config.toml
num_hidden_layers = 14
hidden_size = 192
n_experts = 32
experts_per_token = 2
d_expert = 128
d_shared_expert = 0
hidden_act = "swiglu"
moe_layers = [0, 1, 2, 3, 4, 5, 6, 7, 8, 9, 10, 11, 12, 13]
router_score = "sigmoid"
normalize_top_k = true
routed_scale = 1.41
balance_loss = 0.000254
balance_bias = true
init_std_router = 0.0105
lr_router = 0.000312
vocab_size = 8192
norm = "rmsnorm"
norm_eps = 1e-05
tie_word_embeddings = false
optimizer = "muon_variant"
learning_rate = 0.00353
beta1 = 0.95
max_grad_norm = 1.0
batch_tokens = [32768, 65536, 98304]
max_seq_len = 2048
train_tokens = 415700000
max_steps = 6613
dataset = "wikipedia_en"
Below are experts of layer 8 (counted from 0) of a mixture-of-experts language model. Rows are named router (the router's row for the expert), gate (a neuron's input weights, with its number), up (a neuron's input weights, with its number), down (a neuron's output weights, with its number) and show model dimensions 96-191. Each number is 200 + 20 x the weight over its row's rms, rounded and kept within 0 to 999.
After each expert's rows: "comes after" lists some tokens at least twice as common just before its tokens as in all text. This comes from a sample of Wikipedia text that the model never trained on. Tokens count by the router's weight.

# expert 4
router,198,167,180,207,217,223,182,166,180,210,212,209,217,189,230,233,225,202,234,203,188,197,167,224,204,192,234,204,183,205,238,235,178,210,213,216,205,206,181,191,198,196,191,198,218,189,235,166,213,204,164,202,160,192,216,182,180,183,234,171,180,201,223,210,188,211,186,250,206,179,190,197,164,193,184,216,206,204,210,195,201,195,200,221,184,208,189,209,177,192,221,187,248,167,194,202
gate10,189,214,225,194,193,213,175,177,203,182,162,192,190,183,198,212,187,196,155,186,210,189,205,216,193,209,230,189,180,230,196,182,224,180,176,206,171,161,192,209,213,185,204,197,221,209,225,192,208,182,186,183,204,184,172,197,221,171,220,207,186,188,235,196,175,187,199,217,166,221,193,191,199,200,208,215,184,220,203,194,190,185,227,178,168,248,166,191,190,188,227,184,191,176,220,208
up10,181,187,174,199,219,222,171,204,226,213,200,191,244,154,248,157,195,209,168,190,158,174,201,228,215,192,246,184,177,180,218,198,193,186,229,167,209,199,244,213,209,175,152,203,194,240,176,207,208,205,197,202,230,196,216,216,218,213,216,222,231,210,179,210,219,209,186,199,189,181,210,184,199,181,236,211,229,176,190,167,172,175,184,203,169,204,196,211,182,217,215,184,212,184,178,224
down10,206,190,196,148,231,183,190,165,229,162,184,249,198,182,214,207,203,235,217,218,189,217,218,181,212,220,216,210,195,210,221,216,188,205,197,193,195,183,226,210,218,177,203,181,181,226,193,188,199,198,207,172,170,184,209,231,201,198,200,210,200,196,190,245,189,187,194,234,162,183,212,163,204,184,218,207,248,211,195,206,201,201,182,222,173,191,218,218,208,200,190,184,204,186,185,188
comes after: "\n\n", "- ", " ", "(", "==", "== "

# expert 8
router,172,162,180,158,212,198,202,217,204,200,187,166,201,204,194,201,206,186,206,229,166,206,203,231,172,212,223,232,179,207,207,211,208,215,200,215,199,171,191,175,224,210,227,208,233,203,228,214,204,204,166,202,184,176,191,208,200,176,215,173,199,176,237,175,199,208,184,193,206,175,223,221,204,225,210,228,211,264,186,218,195,198,207,177,212,169,191,192,189,193,207,198,208,198,227,218
gate0,232,211,197,212,196,221,249,191,230,230,208,183,217,193,197,194,205,199,225,201,196,196,204,190,202,205,207,179,202,183,186,194,190,185,189,208,170,195,193,196,202,207,198,141,228,205,188,225,197,172,207,200,205,219,207,204,179,174,181,214,208,246,241,208,193,191,169,213,179,235,179,174,182,182,214,250,211,226,154,197,195,205,238,175,223,213,215,159,213,203,207,214,204,181,172,243
up0,194,222,227,179,235,188,200,224,184,201,205,197,208,196,181,208,213,165,194,184,190,208,208,167,158,194,157,202,211,160,168,179,220,162,188,207,161,234,210,203,191,224,234,175,206,184,213,211,208,235,206,210,210,217,203,212,187,210,159,262,198,211,167,181,189,213,211,207,185,220,249,170,195,206,211,229,207,218,235,220,200,181,185,185,238,219,215,222,214,178,203,220,209,221,203,199
down0,224,191,169,155,203,181,197,170,228,201,198,250,191,176,244,223,177,169,210,212,232,211,188,195,211,210,170,225,210,223,224,175,203,207,191,204,191,167,177,171,218,258,190,172,182,199,199,180,189,197,191,194,207,222,186,209,216,191,169,207,227,183,166,224,180,197,202,202,201,217,189,203,224,185,183,231,159,203,191,166,178,226,191,196,198,207,192,180,186,189,206,209,211,193,201,204
comes after: "the ", "a ", "of ", "The ", "and ", "- "

# expert 21
router,192,165,210,220,199,223,220,191,204,207,196,203,197,197,215,200,221,179,206,219,187,220,203,219,168,172,209,203,226,200,241,219,206,239,188,187,177,154,207,194,206,179,201,199,221,207,221,180,214,190,195,176,208,215,201,210,190,193,176,152,164,194,222,201,198,192,180,221,224,188,223,214,221,233,234,221,216,213,212,204,190,185,213,191,181,194,170,195,180,168,218,213,221,174,177,186
gate5,227,167,200,236,168,213,211,199,196,222,195,187,215,202,208,225,199,177,204,195,193,204,188,209,203,203,179,200,202,208,219,219,205,216,239,225,158,200,213,191,194,148,181,195,187,211,225,150,216,213,175,198,189,227,202,196,175,176,163,204,228,179,209,209,202,200,211,241,226,217,243,215,196,236,194,223,185,215,221,226,219,192,180,219,221,230,199,211,192,196,188,235,214,173,213,228
up5,223,215,189,212,222,181,203,198,196,212,179,200,207,195,185,218,226,226,195,234,197,220,186,200,160,216,169,183,178,178,231,243,235,210,234,231,218,214,190,183,221,192,170,193,194,166,218,175,201,221,174,214,218,206,209,246,192,145,157,229,199,153,219,190,208,197,202,231,240,176,198,196,174,200,209,173,203,189,192,212,200,207,226,189,215,198,226,232,184,203,185,196,185,199,187,232
down5,191,201,207,198,187,241,218,214,219,197,169,201,236,198,206,210,167,156,209,190,172,193,152,222,237,187,188,204,214,206,179,224,204,200,205,202,211,252,191,201,181,180,188,162,200,216,169,235,219,181,219,205,182,216,193,214,223,205,199,196,226,215,181,242,207,240,219,211,208,205,186,172,212,174,218,202,226,198,209,208,171,186,182,191,177,226,222,183,206,212,195,194,217,193,186,175
comes after: "|", ".", ")", "==", "\n", "==="

# expert 25
router,187,192,208,175,205,219,219,156,213,183,197,183,205,195,220,218,212,182,236,214,173,211,165,219,200,181,211,190,221,243,265,248,178,230,196,184,229,195,215,189,216,197,183,197,198,185,240,174,196,220,198,183,211,228,191,218,199,172,208,195,191,181,209,171,193,206,196,221,222,204,172,230,191,255,214,213,218,230,183,177,175,200,216,207,189,192,216,207,201,202,219,188,207,192,244,196
gate5,232,184,188,189,216,193,210,245,219,237,215,221,216,212,219,241,196,202,192,214,200,242,181,153,201,219,211,207,206,180,223,197,195,189,170,209,206,202,204,176,189,208,172,223,189,191,185,193,202,205,238,199,212,182,242,214,165,203,199,209,185,202,226,234,215,193,208,216,189,174,222,237,194,220,177,203,204,180,233,202,194,171,215,215,235,213,236,212,234,187,189,185,220,206,181,197
up5,199,190,210,181,221,185,221,212,209,183,206,201,206,193,219,186,169,156,223,191,185,240,193,197,216,200,180,200,236,190,238,240,208,223,200,213,210,201,239,208,230,209,161,198,167,204,172,233,205,203,213,184,215,215,219,202,219,192,200,157,240,239,198,183,224,211,221,206,203,235,235,164,177,234,183,211,208,207,196,212,203,178,183,193,173,191,176,183,196,198,200,197,153,204,224,176
down5,203,203,180,220,201,211,212,219,184,188,225,215,220,200,182,190,199,244,184,218,203,221,171,210,215,206,163,190,197,204,182,213,214,198,203,195,186,213,198,160,221,203,190,218,247,213,185,183,217,210,241,197,176,201,196,192,197,243,249,214,176,200,217,213,158,201,190,205,213,196,192,206,233,175,233,198,176,227,184,180,212,222,208,224,231,192,198,216,225,226,224,177,193,203,202,181
comes after: "| ", ".", "|", ",", "; ", "("

# expert 0
router,173,183,214,218,200,233,206,199,212,209,188,188,206,204,232,159,236,164,217,223,191,234,171,209,169,198,211,202,213,208,211,213,169,184,216,190,223,197,191,183,234,176,218,231,195,212,218,178,193,192,178,196,216,202,182,205,176,203,180,173,202,160,197,188,206,219,180,223,228,216,176,182,190,234,187,232,236,206,158,220,189,234,208,216,208,197,190,207,185,183,194,195,202,168,205,187
gate0,201,163,228,193,183,213,197,222,218,195,194,211,209,221,197,180,219,218,200,212,181,183,219,230,223,201,198,198,196,194,237,207,194,170,228,217,195,226,185,152,202,220,187,197,175,195,200,199,213,178,186,208,194,200,181,215,197,173,201,169,213,167,185,231,196,231,176,195,194,179,195,162,239,242,164,232,189,164,201,227,205,181,175,211,201,200,182,226,196,181,199,221,204,224,170,216
up0,191,164,220,181,176,177,196,237,184,192,207,213,208,219,215,196,208,209,193,241,190,199,187,220,179,203,190,200,194,161,177,245,257,205,224,228,220,189,186,175,213,246,209,200,180,213,212,215,202,172,209,225,205,208,178,176,152,225,216,189,211,204,175,220,222,225,208,169,210,179,192,184,206,176,206,205,182,186,202,212,214,188,197,215,225,230,177,192,193,215,193,185,207,215,204,215
down0,244,209,194,207,227,164,170,200,182,210,154,197,169,225,216,241,197,189,222,180,188,179,204,184,189,235,205,222,179,182,184,178,215,172,210,192,186,237,226,207,186,207,204,183,189,205,207,199,188,173,217,203,205,181,222,194,195,225,172,202,187,209,183,173,195,210,210,217,203,202,230,190,204,194,225,178,239,200,212,212,223,193,174,218,206,181,194,168,197,186,195,190,183,216,227,162
comes after: "to ", ", ", "and ", "was ", ". ", "is "

# expert 24
router,176,208,204,199,213,226,218,210,192,195,199,204,206,192,197,219,214,174,190,229,201,230,188,223,223,193,183,198,212,220,215,201,203,206,195,198,198,185,211,166,222,217,181,243,196,181,217,208,195,185,165,200,156,211,222,192,181,189,191,154,197,181,196,196,162,198,178,195,207,233,178,221,206,208,223,196,238,197,196,212,164,201,221,190,185,189,221,205,181,164,225,201,205,183,227,213
gate0,182,249,209,235,194,194,191,227,196,211,188,176,212,185,253,220,264,180,191,191,167,199,175,187,227,213,191,183,180,203,184,196,202,219,215,171,235,225,181,220,165,190,190,195,220,213,186,198,213,221,227,195,208,188,231,171,189,203,237,192,153,200,207,215,197,236,177,171,207,214,226,186,204,193,202,178,212,179,180,216,171,220,203,219,229,212,165,207,188,212,186,224,213,177,219,172
up0,162,193,220,205,208,174,211,172,225,207,194,210,211,200,226,210,226,182,214,197,232,218,160,198,188,209,214,192,195,141,223,198,214,185,198,169,208,172,179,204,212,208,181,133,217,196,184,199,200,238,212,194,191,212,207,217,189,206,179,204,179,213,200,192,208,253,200,181,203,202,212,187,187,191,207,176,215,222,173,194,186,208,209,195,219,226,177,200,217,206,218,229,204,189,200,205
down0,201,200,188,193,205,185,219,214,158,216,210,232,204,208,178,211,214,242,208,199,160,176,174,212,219,206,215,211,203,187,189,197,194,212,197,220,211,210,203,196,221,180,186,207,179,210,157,203,219,217,151,215,213,216,160,254,176,178,220,196,184,212,224,209,201,186,221,199,203,227,167,192,187,210,247,194,180,207,179,165,182,204,183,192,203,147,223,195,201,199,187,222,248,191,207,212
comes after: "| ", "K", "B", "H", "G", "L"

# expert 28
router,200,184,170,175,161,228,189,222,195,213,215,207,187,194,205,193,205,180,203,179,162,237,160,230,215,192,192,208,201,203,202,223,190,227,205,195,183,208,181,192,218,224,203,225,209,167,259,199,221,195,160,206,216,221,235,193,204,211,201,158,182,177,205,195,186,208,223,205,217,187,210,190,206,200,269,209,219,188,202,215,176,189,250,185,183,191,187,158,181,196,194,183,224,212,205,205
gate0,181,217,209,201,208,206,182,200,263,200,246,192,189,178,228,227,220,183,191,215,185,206,201,214,218,231,206,233,218,196,207,211,206,178,229,180,152,219,217,230,219,226,212,216,246,201,178,185,228,223,200,193,214,207,213,178,222,187,188,206,171,182,175,173,198,172,209,189,190,216,228,203,197,190,190,192,193,196,230,199,191,178,159,181,174,177,210,181,210,171,200,194,166,192,204,180
up0,191,192,205,225,215,192,225,203,216,232,203,204,198,196,208,204,186,198,206,222,204,192,196,183,161,195,181,207,200,179,181,210,252,201,213,207,202,247,209,196,195,196,212,193,198,168,191,215,181,204,225,209,209,214,215,170,187,183,230,224,189,195,201,180,184,167,205,197,181,175,207,212,221,228,240,216,189,182,176,192,152,189,214,204,228,215,172,175,172,216,224,186,204,206,188,198
down0,188,183,199,212,197,186,212,230,212,198,194,176,169,206,133,216,214,208,202,189,221,194,211,189,204,190,232,218,177,154,204,210,181,204,184,186,162,185,194,194,188,195,230,216,171,191,192,197,153,195,207,217,191,185,185,174,204,216,212,196,213,212,185,201,230,196,218,223,198,232,188,210,205,226,197,200,188,176,206,165,219,237,195,180,177,213,233,221,189,228,246,207,207,195,199,200
comes after: "S", "A", "N", "T", "M", "I"

# expert 1
router,163,179,170,209,195,217,187,158,202,196,172,215,207,203,194,201,232,154,228,188,181,219,191,215,162,163,195,203,183,196,232,218,191,204,239,168,201,192,191,195,211,184,222,210,191,205,213,190,201,220,188,195,169,178,202,198,206,211,175,198,164,195,207,196,205,213,188,198,203,207,208,185,174,254,201,197,185,200,210,215,198,168,191,191,193,161,215,218,183,182,217,181,223,203,224,202
gate5,212,203,172,185,179,210,235,194,170,192,208,163,228,157,205,208,221,163,196,198,203,216,197,182,186,226,180,212,192,228,214,220,179,203,180,148,210,218,231,202,238,189,212,222,160,227,189,217,211,208,207,207,217,187,206,163,165,159,156,177,194,195,209,204,236,181,214,223,201,201,229,142,201,188,223,196,205,221,212,196,214,209,174,187,198,198,186,198,164,188,213,221,205,216,175,159
up5,238,214,203,201,213,226,205,197,207,202,226,184,200,206,187,224,204,220,201,209,188,199,197,182,214,234,207,132,163,183,198,225,200,182,228,177,206,191,195,224,208,201,206,227,198,182,191,180,223,229,194,198,205,194,217,197,193,212,196,195,212,197,202,191,167,200,208,222,186,215,223,238,233,171,257,227,208,237,224,172,196,224,199,206,214,261,174,199,205,214,207,188,179,221,249,185
down5,192,219,197,208,177,215,162,194,244,189,240,206,188,210,174,230,223,189,218,156,200,185,193,202,178,191,174,224,220,174,163,182,200,175,224,225,171,191,187,233,186,205,188,182,208,164,215,212,224,207,186,198,200,192,189,189,179,186,175,163,216,221,194,208,166,202,180,196,215,197,188,206,252,172,207,232,214,188,212,215,161,182,212,188,208,151,231,200,164,205,209,201,194,208,231,195
comes after: "\n", "- ", "\n\n", "|", "also", "age "

# expert 5
router,181,210,187,184,183,244,231,194,208,195,199,179,193,178,214,183,216,188,229,195,177,232,193,212,188,169,216,209,233,209,217,249,178,212,235,218,211,190,178,175,226,201,206,215,232,200,264,212,210,203,198,212,176,185,210,178,189,198,201,195,166,175,191,213,200,206,175,220,201,203,165,190,179,208,204,246,211,192,175,168,168,214,209,206,218,192,212,203,197,200,202,180,213,148,224,199
gate10,178,251,225,169,204,213,234,191,202,197,212,206,187,198,175,203,179,208,191,163,208,183,213,193,219,204,214,222,182,174,230,196,235,210,220,189,207,192,216,223,205,171,238,215,225,158,221,217,193,211,215,211,192,167,210,208,183,196,179,204,171,198,212,216,218,186,169,216,226,192,177,181,192,181,190,186,167,189,195,246,183,194,210,174,215,201,201,202,200,176,218,224,211,190,187,203
up10,222,244,182,184,194,244,218,201,175,209,204,246,198,226,207,199,204,215,191,203,236,164,223,223,191,169,196,174,157,174,219,200,223,195,242,186,187,201,202,217,200,228,195,210,195,185,159,203,165,223,176,182,208,205,236,193,201,190,191,192,188,215,208,192,199,192,209,209,235,215,184,225,199,188,187,202,212,195,210,184,194,236,190,174,151,217,193,233,197,198,221,203,212,191,224,181
down10,219,215,178,232,174,211,201,160,154,206,206,215,198,241,225,170,176,172,189,203,224,191,184,205,190,244,224,150,192,199,182,228,199,198,193,180,196,196,207,210,225,219,205,185,173,173,210,205,224,199,191,222,207,222,179,193,213,200,194,189,234,182,188,199,196,203,236,215,208,233,216,208,249,197,213,174,176,193,199,180,213,181,201,206,193,203,212,209,224,206,248,176,201,234,237,166
comes after: " ", "0 ", "| ", ") ", "1 ", "2 "

# expert 7
router,179,188,199,195,200,216,204,210,193,217,196,196,208,176,233,185,210,193,224,239,174,197,170,225,180,185,216,209,195,184,208,215,198,208,185,182,242,218,210,177,205,211,206,207,214,190,247,204,184,170,192,182,186,214,207,173,191,183,207,155,195,203,221,199,218,204,182,190,202,132,199,230,191,208,212,197,221,227,198,224,196,194,203,168,209,201,179,186,183,136,223,232,214,208,210,210
gate0,196,184,223,195,226,204,202,196,211,224,214,188,192,208,178,175,206,216,201,195,145,190,208,184,215,184,224,225,178,196,179,203,217,154,190,201,244,210,160,181,184,189,174,180,197,181,228,210,182,149,206,187,227,207,186,205,244,198,214,183,185,177,155,181,175,198,219,216,194,171,206,194,192,201,186,172,189,214,200,247,229,197,184,211,228,158,201,185,211,198,208,195,204,204,183,218
up0,218,200,200,223,192,212,251,226,221,195,218,208,176,207,181,218,233,202,193,177,198,180,213,207,225,199,163,209,202,192,174,226,202,223,153,194,226,209,236,230,174,209,208,181,180,214,195,168,183,225,237,193,215,199,224,226,202,201,199,189,247,183,196,189,202,193,222,211,230,208,193,200,192,207,189,202,193,190,161,165,188,211,207,230,207,208,236,206,228,199,215,191,166,170,227,199
down0,193,239,194,212,173,177,211,164,189,186,196,202,202,174,234,221,189,186,215,201,201,197,203,178,176,200,192,214,196,227,208,214,175,188,204,206,267,204,206,234,182,154,204,202,188,202,194,224,195,192,223,240,182,211,202,174,227,186,190,195,208,177,188,188,228,185,228,182,206,189,225,195,254,207,198,167,194,221,174,201,175,180,207,205,192,199,236,246,177,177,251,223,213,211,213,202
comes after: "the ", "a ", "and ", "of ", "The ", "s "

# expert 9
router,179,192,226,196,176,231,174,220,213,226,225,204,169,218,244,187,197,216,215,202,213,215,206,220,211,186,225,183,185,184,205,212,202,204,196,220,172,185,189,180,208,185,210,209,218,208,212,190,168,219,163,214,210,206,205,174,171,203,195,173,180,141,220,210,195,204,205,218,210,208,196,193,207,206,183,195,220,240,196,195,184,250,174,219,176,150,182,234,190,170,226,214,243,168,231,203
gate10,175,168,204,184,216,209,245,223,194,215,205,245,225,192,198,200,205,164,219,249,222,234,164,226,191,181,214,215,167,194,178,190,215,212,207,171,187,206,223,217,205,211,206,211,217,219,221,212,217,178,172,205,212,179,218,233,207,202,214,229,213,228,185,182,189,195,232,199,218,199,192,186,187,210,241,201,188,234,215,222,205,200,196,256,205,203,195,203,191,224,170,151,211,190,201,203
up10,161,220,217,188,204,201,209,196,201,187,195,161,182,205,181,224,208,184,177,176,241,224,240,215,184,202,167,171,188,184,183,206,218,207,184,213,215,224,213,138,218,209,206,204,162,223,178,205,154,242,192,191,226,188,212,191,181,207,194,189,185,222,189,205,180,164,176,170,224,196,184,225,222,201,172,195,195,207,169,183,192,191,179,224,186,213,227,166,189,201,200,242,230,236,184,190
down10,192,173,178,201,209,213,231,198,194,206,173,204,184,202,196,215,168,204,179,192,189,220,233,220,192,202,204,194,188,169,198,195,213,205,195,168,224,194,184,194,225,208,200,188,189,215,195,214,186,217,230,210,212,176,186,172,235,165,217,183,187,233,193,165,211,189,208,209,222,169,184,186,199,177,166,198,177,197,190,185,215,219,187,187,231,194,216,211,209,196,227,205,201,216,186,190
comes after: "was ", ", ", "he ", "He ", "is ", "It "

# expert 20
router,167,187,177,184,191,225,220,194,198,213,197,168,216,218,212,178,196,190,195,224,173,236,205,212,212,182,201,178,220,211,205,248,204,216,202,212,219,207,215,184,236,180,221,188,214,196,201,189,214,187,186,177,188,176,194,217,147,201,184,177,206,175,184,212,200,197,205,221,161,155,205,215,192,217,216,211,207,207,164,202,174,210,204,216,200,199,176,216,161,210,212,211,205,227,208,180
gate5,184,212,223,180,198,220,198,219,209,220,218,202,210,208,182,182,189,211,181,229,240,206,209,187,173,193,211,192,187,161,176,186,200,238,196,175,203,203,192,203,202,193,254,202,235,221,202,167,190,232,207,202,177,206,192,208,183,176,172,181,207,162,197,190,157,208,199,210,170,176,267,224,176,185,205,191,165,228,177,230,201,171,233,176,214,191,202,211,185,256,205,239,204,185,185,193
up5,207,210,209,198,214,186,202,179,223,204,173,170,201,217,197,205,169,235,202,188,200,216,157,229,213,189,226,183,193,147,197,210,222,185,242,209,213,197,212,229,179,203,194,165,208,191,225,204,189,197,160,195,194,195,208,180,223,254,191,218,200,200,193,176,215,194,159,213,162,196,196,238,214,202,222,173,201,247,242,173,188,209,215,208,180,193,195,219,235,257,198,188,216,223,219,182
down5,179,195,223,193,224,187,195,194,202,194,217,151,173,226,167,204,184,198,178,207,216,211,208,220,212,203,204,172,178,179,216,197,185,193,194,203,210,232,172,234,232,208,177,209,202,191,212,196,192,205,185,161,218,194,275,195,195,205,213,211,211,192,191,198,174,191,210,218,211,206,187,222,152,195,209,219,214,227,193,202,218,157,209,206,186,202,202,168,205,195,189,196,240,224,202,202
comes after: "of ", "'", ". ", "in ", "to ", "for "

# expert 3
router,169,169,201,195,202,223,221,183,199,218,209,184,200,181,254,197,201,199,222,198,162,210,189,215,206,153,235,194,182,191,214,207,194,194,197,187,203,197,194,176,253,195,234,223,204,173,248,209,230,205,200,183,167,185,217,168,166,178,194,148,169,192,189,216,164,180,190,194,186,215,185,208,199,196,204,204,231,204,207,215,171,207,226,186,197,197,183,217,174,196,206,230,214,193,193,196
gate10,179,221,187,202,217,207,213,207,249,234,182,201,198,216,201,181,156,216,202,165,196,230,200,232,207,172,200,197,207,220,223,215,171,190,179,186,194,208,193,180,209,201,196,201,220,206,175,219,201,214,180,217,172,220,189,208,214,210,218,209,209,203,178,203,227,197,198,194,209,205,165,181,227,218,206,216,199,188,190,221,237,235,189,178,205,200,229,190,186,230,215,217,199,216,191,193
up10,202,161,186,194,185,190,185,209,204,198,190,211,184,213,184,222,229,179,172,180,191,209,194,210,178,200,159,221,198,220,182,186,157,194,216,213,183,164,208,181,247,226,196,236,148,215,187,182,156,206,186,179,199,213,208,191,189,210,208,189,188,192,218,173,190,239,204,229,230,192,225,183,213,200,201,195,177,213,244,180,165,172,185,172,202,224,228,188,229,184,215,169,198,195,225,196
down10,196,215,197,233,167,228,212,204,237,196,246,191,210,214,175,171,171,153,205,171,164,223,210,220,220,206,179,187,210,203,199,180,178,207,201,230,219,200,214,178,205,193,173,194,213,235,200,203,149,191,225,212,206,216,185,172,216,195,222,214,174,185,198,232,194,188,204,197,182,204,188,193,229,209,187,188,212,218,228,200,204,196,205,182,231,183,217,193,227,205,239,203,209,218,225,214
comes after: "\n", " ", ") ", "\n\n", "1 ", "2 "

# expert 18
router,171,209,229,214,191,217,165,186,219,200,210,171,208,193,204,220,207,224,241,228,190,205,177,223,176,166,248,198,221,203,211,210,178,220,218,201,165,189,190,189,232,236,207,212,211,163,216,193,218,212,211,215,199,191,205,212,169,212,196,176,189,193,198,181,203,179,188,211,198,176,201,209,207,214,209,212,185,223,188,181,177,208,198,225,215,189,196,214,169,183,231,237,199,209,220,203
gate5,203,197,181,172,187,196,215,206,247,214,202,208,227,234,207,183,180,204,186,220,177,184,195,209,232,191,197,191,203,220,191,194,222,180,226,226,218,179,197,210,230,198,206,179,238,198,225,210,188,187,236,217,213,212,193,207,182,219,241,193,218,167,210,232,196,187,159,216,204,228,171,234,246,219,191,195,225,218,203,196,175,195,208,174,259,195,215,170,193,200,217,171,183,223,203,221
up5,224,212,212,224,219,187,171,174,190,215,166,196,224,181,179,240,217,189,223,198,185,178,203,226,181,209,203,221,221,194,232,207,178,213,187,189,194,187,194,189,215,210,214,206,166,211,182,190,160,224,209,200,212,194,204,157,207,195,169,180,212,191,223,233,188,182,206,216,212,196,189,202,185,203,199,156,198,195,196,222,194,197,217,219,201,234,233,210,206,192,272,205,219,172,208,169
down5,209,189,189,179,201,194,214,187,228,199,211,183,209,181,199,184,217,181,201,181,173,203,201,180,162,202,217,196,200,202,177,240,206,219,207,234,222,192,193,208,208,197,200,212,177,198,233,184,211,210,189,208,184,201,184,191,165,190,235,163,219,194,223,180,220,205,191,192,199,191,240,187,218,186,162,208,205,199,214,167,208,221,206,225,226,161,180,216,185,199,206,210,212,209,181,257
comes after: "in ", "(", "In ", " ", "1", "–"

# expert 14
router,221,195,203,205,188,214,190,188,193,206,193,214,202,199,197,188,184,217,215,234,196,196,193,224,176,174,188,201,210,230,229,247,182,206,185,147,208,217,201,190,220,205,219,180,225,173,229,216,219,203,173,195,207,209,218,231,184,200,221,212,185,208,176,200,196,201,180,195,213,197,216,196,166,199,243,212,220,210,177,188,196,215,214,177,201,172,187,229,169,171,232,197,241,197,223,171
gate10,208,200,180,198,225,184,192,220,192,200,175,219,191,229,172,218,203,234,210,191,187,201,192,190,215,211,193,189,234,229,245,258,188,204,153,200,202,196,219,183,224,174,213,211,182,198,191,213,237,227,205,206,211,242,187,187,183,210,214,187,160,206,212,193,203,142,218,158,242,225,192,212,198,167,191,211,183,236,193,199,167,217,201,189,181,186,214,195,185,196,172,241,209,178,174,199
up10,214,205,240,214,199,204,213,190,192,189,205,161,208,204,207,208,203,202,173,173,212,196,238,190,181,208,184,197,184,181,236,190,225,198,181,180,158,168,196,194,192,222,178,189,214,184,190,165,205,243,189,190,172,172,230,212,211,184,209,169,222,174,227,226,184,218,208,220,173,209,186,247,193,216,194,189,185,166,193,223,179,178,173,214,197,228,190,183,234,189,212,173,193,202,179,214
down10,237,200,214,224,227,214,213,167,203,155,173,193,175,226,203,179,196,215,218,210,210,200,196,201,205,227,184,170,203,201,179,211,209,250,180,195,199,233,207,183,219,194,197,199,223,194,227,191,185,172,214,205,215,169,183,195,160,194,167,214,218,172,222,196,169,211,224,196,217,245,214,220,236,210,222,218,215,179,201,184,183,164,232,169,206,173,188,176,196,188,202,200,195,193,168,179
comes after: "\n", ",", "°", "′", ".", ": "

# expert 11
router,172,188,213,212,211,225,188,207,192,178,226,216,184,192,229,179,235,158,213,210,181,204,196,208,196,187,199,198,187,189,192,218,203,210,191,185,217,202,176,175,188,222,206,213,217,179,229,209,196,205,156,222,231,184,226,206,190,202,196,183,186,211,209,192,181,208,205,240,207,185,229,202,190,200,222,221,216,206,193,191,205,183,205,205,174,200,177,190,177,185,199,211,201,209,217,235
gate10,192,200,170,185,217,204,181,198,193,197,181,213,223,169,223,164,196,210,181,195,256,217,200,220,191,230,190,221,208,210,192,174,205,213,236,212,223,160,185,200,186,192,217,216,173,171,249,178,169,201,206,190,181,168,172,197,189,188,193,222,222,184,191,199,186,199,199,209,180,221,190,213,183,196,204,228,192,187,207,162,211,200,200,230,203,192,177,194,198,245,209,204,208,257,230,200
up10,211,184,214,184,200,201,178,211,218,222,198,226,196,194,214,209,219,211,197,190,212,220,181,211,229,212,191,225,209,188,181,199,203,194,212,197,206,187,200,166,167,178,176,226,188,209,190,228,199,190,192,184,172,216,246,239,187,211,196,215,212,203,182,196,213,251,207,196,215,211,228,260,220,189,209,176,230,192,214,221,177,214,209,171,180,153,233,186,173,230,195,207,207,180,216,216
down10,221,199,239,174,219,213,205,204,179,169,190,198,174,165,167,204,184,220,209,231,220,210,188,200,202,230,220,219,186,201,192,200,171,235,191,225,215,208,186,217,155,213,204,219,187,181,217,204,196,182,197,203,212,189,195,205,178,159,187,180,207,215,190,184,165,200,202,245,219,156,192,204,194,226,183,207,173,200,227,200,200,180,179,195,207,187,167,216,211,220,162,191,163,212,180,241
comes after: "the ", "a ", "The ", "as ", "is ", "his "

# expert 19
router,168,172,169,198,217,197,197,190,213,213,242,179,181,217,193,208,225,206,202,228,180,202,159,255,195,174,227,166,200,182,241,220,184,208,198,202,230,177,190,181,219,221,189,211,218,182,209,197,218,209,173,188,182,202,193,202,186,195,206,189,195,193,206,158,198,207,198,221,209,171,186,177,193,215,223,200,225,223,164,222,185,208,235,219,194,206,180,184,196,196,196,205,202,179,211,189
gate5,184,202,195,177,216,182,214,201,188,167,229,234,207,216,198,196,172,207,191,213,190,201,211,215,215,200,219,199,205,177,223,220,214,196,207,195,172,181,191,207,197,227,196,249,167,194,190,186,184,206,164,191,192,244,225,241,216,185,194,184,197,208,167,205,167,230,191,194,204,207,208,187,179,208,169,163,206,191,175,178,213,193,176,220,191,195,236,192,170,161,177,200,215,203,203,231
up5,194,247,209,207,186,226,190,251,218,242,188,177,164,223,181,226,215,204,211,183,167,229,192,176,197,222,220,196,173,205,202,166,198,206,225,200,215,192,217,187,182,206,194,230,193,181,235,210,197,158,214,181,223,205,201,203,204,203,215,170,201,222,228,166,186,230,222,206,187,175,192,210,195,211,170,204,227,234,207,197,180,197,187,183,199,239,198,166,205,193,229,218,213,192,212,222
down5,188,215,177,205,226,221,196,137,187,178,245,205,167,170,258,198,191,186,183,223,185,205,176,183,177,190,179,208,189,180,191,224,196,189,180,213,164,212,197,180,199,161,201,181,192,188,199,216,220,209,230,233,194,161,228,173,228,175,182,189,207,231,218,222,187,188,205,215,176,192,192,204,216,214,220,190,234,206,161,202,193,225,213,221,194,210,151,209,169,197,239,194,221,197,211,198
comes after: "| ", ".", "–", "201", "200", "the "